python train.py --n_layer=11 --d_model=256 --n_experts=128 --experts_per_token=2 --d_expert=160 --d_shared_expert=0 --activation="swiglu" --moe_layers=[1, 2, 3, 4, 5, 6, 7, 8, 9, 10] --router_score="sigmoid" --normalize_top_k=true --routed_scale=1.0 --balance_loss=0.000167 --balance_bias=true --init_std_router=0.0154 --lr_router=0.000975 --vocab_size=2589 --norm="rmsnorm" --norm_eps=1e-06 --tie_embeddings="early" --optimizer="muon_variant" --lr=0.0132 --beta1=0.95 --grad_clip=1.0 --batch_tokens=[65536, 131072, 262144] --seq_len=2048 --train_tokens=641300000 --steps=4434 --dataset="wikipedia_en"
Below are experts of layer 6 (counted from 0) of a mixture-of-experts language model. Rows are named down (a neuron's output weights, with its number) and show model dimensions 0-255. Each number is 500 + 50 x the weight over its row's rms, rounded and kept within 0 to 999. Numbers have three digits each.
Before each expert's rows: a language model's description of what the expert responds to. This comes from a sample of Wikipedia text that the model never trained on.

# expert 38
What it handles: Initial p, h, cl. Single-letter or short word starts p, h, P, H, cl after articles or hyphens, as in climate, clashes, pale, Helsinki, Clade.
down0:466515543586484551445516487440549560520436469457463511475504524578534517477577561505551538497490494457442566438522527489627402503448587505557475569515453564497515511508552562516510604552426471473431488555458488518553534594452481523447532474509526429452443527462511488519485449518456481418540547490442460433492489598526501476561439552451434498449586519528469543540477594543469454535500500539563462550462513515564495501470495422480569489484424425467577513500553540450576497485493548594412545456492488508566508550394460515486592546523475547551534456540560449589549488483379449522542481441500432429542516501541545531478558515515383530514501550415545488441463408491471553554416538483498474433646597467459516388469482459487506497549454483547578586430426456422538595412581503

# expert 56
What it handles: Definite article the. The word the after a preposition inside running prose, as in by the Roman Empire, during the Ottoman, at the age.
down0:434442483512561529530557623495574466606447551489532620426544458509476460455494442556439505463399521434631623440534547486543491474501498451540581455510498465456466454536517621429482457444554490458476582544529540511491520493500506454481489500449446512481473476558488447492561518512531386474602555457492415466456520486542549412471559518488444459474478490469494388479498515528545473570350556462500557397455526543478557513587609397543541474502563523516537468541466457497504532513447475503461537427486526487513559462535522579521435525516532414431484427529517538382496537466589487490591529467440578468436518458463543545493538519565457534492541503531498487538458459532414424480478499557523554518452501438614558552468486418522574471493564477588511546429487474585467513537494462

# expert 36
What it handles: Initial L, W, I, St. Word-initial capital pieces L, W, I, St, Wh starting words after list dashes, pipes or quotes, as in Lepidoptera, Website, Whisper.
down0:525481569476432515466539474471496482462526505480602499500532398544552486523484379473480477567547515633476490572573511555491460477505627522514448553466479412443500533522514510474413537490569469525517560445549527562474508446536458567522484440491357557502409535504509477513366498498541582483603554568522558591400497504393451495491549473466492570525429397541504491425445466448501489506509555592511457478502518469496441511556488431481444463514484529469533516573507560489500493532528497488571449377509465498599530500477598467510474485500461483392535476554482580483544491590516561481503444518492598478491548476528529428575457494475528519584477493324386475532468521489436529506511493425428540488432451559547455517550586516488514524480465505418584504552479513489388508512521558

# expert 50
What it handles: Numbers in tables. Leading digits of numbers standing alone, mostly in table cells or after colons, like scores, ranks, impact factor 2.0, dates.
down0:468497539390648500502527588440496537488498507527519506538476493534514529516569486493491512422554556460547572510494449500526499604577488460571471470552539548567496671570508530522563484503488543552516483526464550552489516513509522461567540403447561509487442450550501418541526549570481526473534436458541400456481421463381495556509489460522511490478468565523532484489605507527490464455461452517552512413516546507562593511516547404498502483505430425529539502472467499636420543577403449515427549509496508468487563519475623518388538471496539461495543445560514523531462415533592556465610449453557568401449513575530544485518532545530457536443441488528427408473490545509419470490477443494503545592547494524512457485481503488521480372538583489544497540548611581514523545453494474

# expert 30
What it handles: Initial K, H, Y, Sh. Word-initial capital pieces K, H, Y, Sh, Kh, Har starting names, often Asian, as in Kohli, Hong Kong, Yusufali.
down0:544579502526584428461550445461521548508555443551494537543493424468505606541515435513495473466493533560494443506490590449431470538515504540499501471559485436502452573474508533570512537523486474557429425485536592426459523494496465556493508546423455523518477540541526542563508465561541451584445513561379568537585445517466472535568491495512459472506485519517542517473429558490561441569493556529583435488478499497525555519415521472543509553432492475529602524469455448547453507602545400441604602535530380475538534555495496478413455536507490471558416513476546577481386418531492469474537485545449590485515591528490554516561553528452491463557410462522487568623501600521472473481577454544518552489468570537562566535590421559510522451484411559532424482453502471431387479528595532